From a checkpoint of a small mixture-of-experts model trained on Wikipedia: a variant of Adam for the experts.
Below are experts of layer 2 (counted from 0) of a mixture-of-experts language model. Rows are named router (the router's row for the expert), gate (a neuron's input weights, with its number), up (a neuron's input weights, with its number) and show model dimensions 0-191. Each number is 128 + 32 x the weight over its row's rms, rounded and kept within 0 to 255.
Before each expert's rows: "mostly gets" lists some tokens that are sent to it at least half of the time. This comes from a sample of Wikipedia text that the model never trained on.

# expert 4
mostly gets: " of", "ed", " by", "'s", " an", "es"
router [119  74  98 199 155 126 146 120 138  96 133 155 152 140  98  80 139 114 131 119 177 181 101 160 157  98 104  86 107 154 124 137 130 137 130 119  95 132  77 138  94 172 110 103 173 138  95 110  92  75 172 133 149 156  53 149 107 155 117 142  76 132 104 141 104  97 114 101 170 147 116 170 106 156 139 134 122 147 131 149 151 118  58 133 103 115  73 105  96 120 124 148 142 142 179 138  78 121  96  74 146 131 128 120 173 125  68 186 109 131 126  95 141 168 133 101  65 145 169 118 173 175 142  87  76  63  95  86  60  68 135 157  78 160 158  69 133 116 190  59 133 117 158 116 151 122 137 121 141  55 143 163 159 101 138 119  89  90  90 128 109 145 147 200  85 134 129  76 124 110 173 137  79 141 150 127  81 142 132 140 120  91 155  88  76 129 148  87 114 159 185 138]
gate3 [140  83 111 139 114 171 190 108  76 105 138 121 165 210 166  75 124 138 111  68 106  96 121 149 132 119 133 162  82 117 173 151 104 152 129 154 111 109 183 117 128  88  84 181 132 122 109 139 160 107 120 148 184 112  92 162  89  79 124 114 130  93 136 125 132  64 189 154 102 108 132 142 103 121 123  87 137 110  48 165  93 135 127 181 228  41 101 156  82  63 157  82  75 112 219 122 127 110 116 103 146 125 108 147 151 104  98 104 153 101  95 128  87 109 134 113 140 142 153 142 121  92  98  95 110 123 154 143 155 176 110 170 125 135  81 151 164 105 119 131  87 105 116 130  88 101 142 163 122 111 101 133 152 153  17 133 141 129 152 116 111 131 166 138 177 128 109 140 121 108 110  64 134 124  96 130 110 135 128 107 100 146  69 104 149 156 129  92 173 155 141 165]
up3 [ 90 213 179 110  86 108 139 180 162 154 142 105 103  95  91 145 133 117 174 143 159 121  66 124 100 150 103 127 177 155  77 120 110  70 142 143  49  94 139 101 108  68 112 151 123 192 155  64 113  95 159 156 139 168 118 205 159  71 150 103 164 128 159 124 114 111 152 132 117 137 130 145 109 126 115 133 157 137 123 111 143 200 124 153 185 142 125 116 198 183 145  64 100 124 134 146 140  89 152 135 133 146 113  58 116 103 179 126 139 105 161  82 141 155 129 135 141 194 131 107 104 145 138 115  79 154 187 189 122 119 127 113  90 119 130 134 105 152  96  89 122 153 130 111  98  54 166 151 135 151 168 147 121 108 158  94 101 117  95  79 207 116 117 127 142 152 127 122 176  97 132  93 121 126 143 192 119 152 172 144  63 153 113 114 116 165 131 168 136  67 130 143]

# expert 17
mostly gets: "ations", " part", "ative", "3)", "2)", " main"
router [129 116 181 152 115 149 135 206 109 112 122  93 171 184  88 103 117 100 103 150 104 146 152 148 121  87 103 161  93 109 105 150  97 136 113 175  81  72 106 120 107 111  99  79 111 133 135  90 156 109 117 141 108 169 155 160 109  99 162 172  92 107  99 147 140 177 165 127 150  99 128 119 185 101 135 184 171  96 165 120 150 127  91 138 160 148 153 111 151 128 119 145 159 137 141 124 121  51 150 184 166 192 119 157 123  95 129 150 132  91 106  96 163 156 114 179 154  88 171 146 121 162 129 148 137 134 143 139 109 164 114 159  89  95 120 128 116 128 157  93 117 144  44 124 151 156  91  78 152  89 166 199 118 193  90 181 107 149 144  72 167 142 129  69 132  82 161 123 207 142  88 130 191 126 127  70 141 167 162 178  93 101 138 115 128  89 127  91  85 156 159 197]
gate2 [129 117  32 127 173 118 103 126 134 134 123 113  80 179  96 125  92  76 139 109 147 185 135  91  80 136 181 124 114 116 131 151 170 158 156 107 123 107 168 141 174 103  87  95 128 109 107  96  95 112 125  90 181 157 179  70  88 138 152 113  99  86 113 110  69 111 141 131 137 110 126  81 142 168 165  89 185 111 124 177 109 134  83 180 150 154 135 126  86 169  93  75 142 105  72 142  97 147 155 115  78  90 105 111  87 120 207 188  98 113 164 107 128 103 134 134 148 116 210 118 171 154 140 120 156 137 204 127 124  86 141  95 151  94 112 102 149 143 142 119  83 210 116  95  85  63 131 130 179 155 121 132 166 147 123 109 136 137 128 143 105  84 104 163 140 115 120 122 105 120 136 163 132 123 136  69 169 132 129  87 102  83  85 187 155 131 113 164 131 180 166 157]
up2 [193 148  41  88 148 104 178 132 126 133 121 141 111 129 158 151 156 135 152 117 141 103 188 147 125 154 143 175 127 118 191 127 154 118 107 151 107  92 124 147 119 156  84 133 133  97 108 156  97  63 140 146 108 116 141 138 148 167 111 110 112 111 180 151  86 162 196 126  99 126 117 199  93 156 170 153 157 157 161 188 186 106  59 118 105 144  74  84 160 183  97 117  88  92 112 116  91 174 115 131 112 182 166 120 126 147 191 138 113  74 204  96  99 201 147 176 178 139 151 150 119 117  58  88 110 153 195 129 137 140 120 169 132 127 117 130 147 118 142 121 110 125 101 169 116 113 135 103 151 106 157 151 177 134 180 128 147 154 125 127 124  97  87 188 124  77 166 136 102 142  77 110  74 130 143  86 159 102 152 139 112 100 106 136  62 156 119 174 126 171 118 114]

# expert 12
mostly gets: " 0", " F", " L", "3", " l", "2"
router [152 134 166 131 140  52 122  80 192 132 112  90  59 144 158 111 160 108  98 165 113 108 136 165 108 138 112 102 112 136  81 189 145 125 111 226 146 110 121 107 136  87 155 120 114  82 121  93  79  94 114 140 168 139 207 108  88 126  63 105  97 126 135 131 124 169 106 122 186 151  93 145 101 125 169 149 134 145 140 105 144 104 125 133 170 129 164 102  78  83 105 126 129  48 123  87 179  67 190  77  83 149 109  82 144 136  86  60 102 125 129 102  97 103 129 117 147 116 149 141 121  68 109  80 113 130 115 141 117 116 180 139  94 107 103 119  95 137 115 174 116 138  40 174  78 105 148 134 171 135 179 135  98 145 146 154 132 133 133 122 153  98 151  99 103 156 124 134 119  96 120 153 140  78 154 131  89  80  95 123 145 136 123 121 170  81 106 123 169  72 144  53]
gate3 [117 129 163 113 207 133 120 145 114 121 127 161 129  91 117 107 103 111  80 129 127 121 116 153 109 149 140  94  98 157 117 108 121 124 113  77  82 119 126 107 104  97 161 139 125 177 147 102 168 181 104  82 184 102 144 179  83 126 176 105 106  73 115 132 113  91  74 109 123 101  61 159 138 204 101 134 177 125 132 100  87 109 129 115 167 156 121 103 157 150  59 131 147 179 113 133 142 148  70 126  83 188 125 137 128 142 113 163  75  95 140 114 148 113  98  97 164 143 146 138  50 128 108 223 167 150 167 113 157 177  83  69 138 108 125 108 114  91  96 110 158  82  61 112 123 164 196 127 147 149 131 201  81 149 170 138 126 149 105  71 144 112 156  83 175 143  72 120 178 109 115 101 131 117 143 155 165  98  87 146 112  84 109 135 154 158  94 110  85 163 140 132]
up3 [154 118  96 123  43 109 116  88 174 135 123  56 117 122 128 130 122 175 203 133 163 108 111 136 173  98 139 133 157 128 133 128 177 124 135 106 142  92 183 144 153 173 108 156 189 117 164 181 120  73 107 155 109 174 138  90 138 112 105 143 150 173 116 155 133 111 163 142 174 131 181 114 132  98 168 101  83 177 145 146 133 145  83 144  52  91 126 178  91  53 213 140 107 126 173 136 129 149 188 151 156  63  99 133 139 128 132 119 137 145 125 147  94 216 149 146  96  69  78  77 196 120 144  71 115 112  57 158 118 102 133 146  99 176 119 151 114 137 119 138 115 130 237 142 152  72 111 134 102 122 140 106 147 158 122 122 112 117 134 104 118 129  78 147  98 139 127 135  98 175 113 157 160 146 140 140 144 143 136 107 158 152 142 148 135 107 148 153 153  97 124 159]

# expert 5
mostly gets: " 0", "6", "3", " 1", "E", " E"
router [140 163 109 145  77 174 133 123 176 168 134 117 158 139 123 153  96 174  89 127 144  91 148 146 108  79 149 118  92  96 136 175 139 131 166 103  98 179 137  96 120  72 181  68 150  90 152 144 132 115  81 117 142 126 155 103 146 141 101 109 114 110 103 117  89 148 167 113 162 148 187 186  56 111 115 152 162 118 180 142 110 145 134 151  95 100 122 139 104  50 174 119 119 106 117 114 136 144 162  96  95 125  92  69 115  83 165  68  97 114 180 181 112 157  80 144 108 117 149 189 168 111 138  72 107 107 144 133  78 132 153 150 114  42 121 156  64 147 113  71 120 117 112 159 154 163 108 147 155 140 114 117 128 167 148 157  51 161 123 128 116 137 145 156 168 138 185  84 138 176 109 150 152  86 124 116 127  43 162 194 148 163 173 135 119  80  85 151 115 119 107 125]
gate3 [144 111 132 127 143 143  98 132  75  98 104 123 172 144 142  82 143 107 136 128  57 179 127 187  98 149 163 143 126 126  88 145  52  81 136 127 121 160 186 130  94 148 157  86 143  96 118 109 192 134  95  89  78 126 139 117 102 105 120 148 177 142 104 157 169  61  99 118 122  79 135  57 117 145 115 117 133 127 124 109  72  85 107 146 137   2 161 127 151  99 121 149 138 114 157 105 105 167 115 105 124 161 142  90 116 127 170 100 158 145 189 115 166 119 139 146 118 138  67 141 110 107 148 158  82 122 122  89 101 139 110  90 135 199 105  43 121 144  87 124  86 106 136 151  56 102 164  59 169  94 149 124 140  98 159  67 171 117 161 195  98 159 109  76 130 139 111 107 183 134 104 127 126 100 148 157 157 123 110 159 172 126 128 120 127 135 150 126 133  72 112 113]
up3 [146 126 151 123  98 154  86 119 156  77 129 161  80  91 106  99  97 161 177 122 111  89 109  69 168 158 169 105  79 110 137 102  63 128 147 149 111 142 170 170 170  70 164 137 116  75 138 196 130 140  99 144  97 135 181 117 109 106 139 147 176 147 131  81 141 129 134 188 104  48 137 119 139 135 113  79  77 143 122 152 103 104 179 139 145 188 132 123 138  98 109 144 100 105 141 152 123 109 139 151 128 180 149 197 238 152 121 104 160 168  98 107 116 141 169 130 166 128  72 117 138 144 131 222  68 160 104  97 135 163 155 128 107 152 117  65 137 109  90 148 112 137  87 117 137  91 166 123 126 107 125 144 106 133 143  86 140 147 113 164 114 157 120 170  79  95 108 152 192  90 183 115 134  70 147 169 177 167 105 152  93 122  94  97 103 130 102 115 107 105 102 139]

# expert 27
mostly gets: " |", " and", " as", ";", " a", " /"
router [152  98  70 129 124 173 120 168 113 135 145  95 189 176  69 129  98 126 130 115 126 187 107 135 100  94 118 119 173  70 105 158 143  90  72 164 158  86  76 151 132 133 123  82 198 118 133 121 137 120 107 120 106 140 129 109 140 106 123 173  95 129 120 133  29 142  95  69 166 117  46 171 120 124  57 164 164 138 136 166 121 100 142 114 145 117 148  87 133 149 115 138 128  73 122 156 103 112 135  95 160 158  89 105 183  69  80 147 170 122 138 111 176  78 105 123  50 110  87  92 134 113 114 113 113  67 142 153  94 105 166 122 127 152 160 104 118 134  96  92 100 152 106  92 142 101 111 116 165  88 135 132 141 137 133 144  93 119  83 165  81 185 123 115 123 167 118  93 163 146  70 134 103  92 130 189  92 131 138 108 139 109 186  60 159 142 148 134 108 133 195  90]
gate2 [134  97  68 162  67 139 133  92 137 160  90 163 171 119 125  98 125 201 131 130 140 179 168 123 145 105 114 186 114  88 125 131 103  78 126 148 120 159 126 100 143 144  64 147 128 138 152 204 140 136 118 109 131 106 177  91 119  91 161 116  96 123 131 110 177 115 142 162 207 136  78 152 149 145 114 125 109 129 193 132 147  84 144 175  66 121 160 140 162 147 125 149  82  98  95 117 134 149 103 164 110 152 134 127 149 163 113  97 146 204 108  86  95  90 106 102 178 128 108 124 108  75  91 140  86 146 115 111 119 115 188 173 118 135 134 128 142 171 148 195 142 180 137 149 102 137 150 194 165 135 163 104 113 139 103 116 151  74 103  84 160 109  82 118 104  78 143 121  87 139 150 109 114 116 151  49 166 101 126 224 129 138 153 151 196 183 156  94 119 161 172 129]
up2 [100 121 146 170  56 114 130 111 128 173 134 167 142 158 168 112 109 175 117 103 117 137 181 118 128 117 156 206  71 110 150 145  71 129 168  71 106 115 103 135 116 162 114 176 166 158 130 200 159 135 124 137 136 128 172 105 158 141 187  95 109 107 124 133 126 140 128 135 203 148 103 189 139 166 116 121 119  92 155 112 142 143 131 133 103 112 162 127 210 105 194  87 111 133  67 121 127 138  97 173  86 117 132 131 132 178 153  98 143 164 157 131  88 134  83 142 139  97 134 165 124 110 115 124 169 190 108  78 168 114 194 170  76 127 146 115 157 140 114 154 104 150 154 133 111 142 134 176 136 141 160  97 118 157 123 131 111 101  95   0 171  94 160 169 144 131 146 118 122 111 144 136  99 127 138  65 211 132 127 103 141 119 123 106 154 122 148 120 140 135 106 155]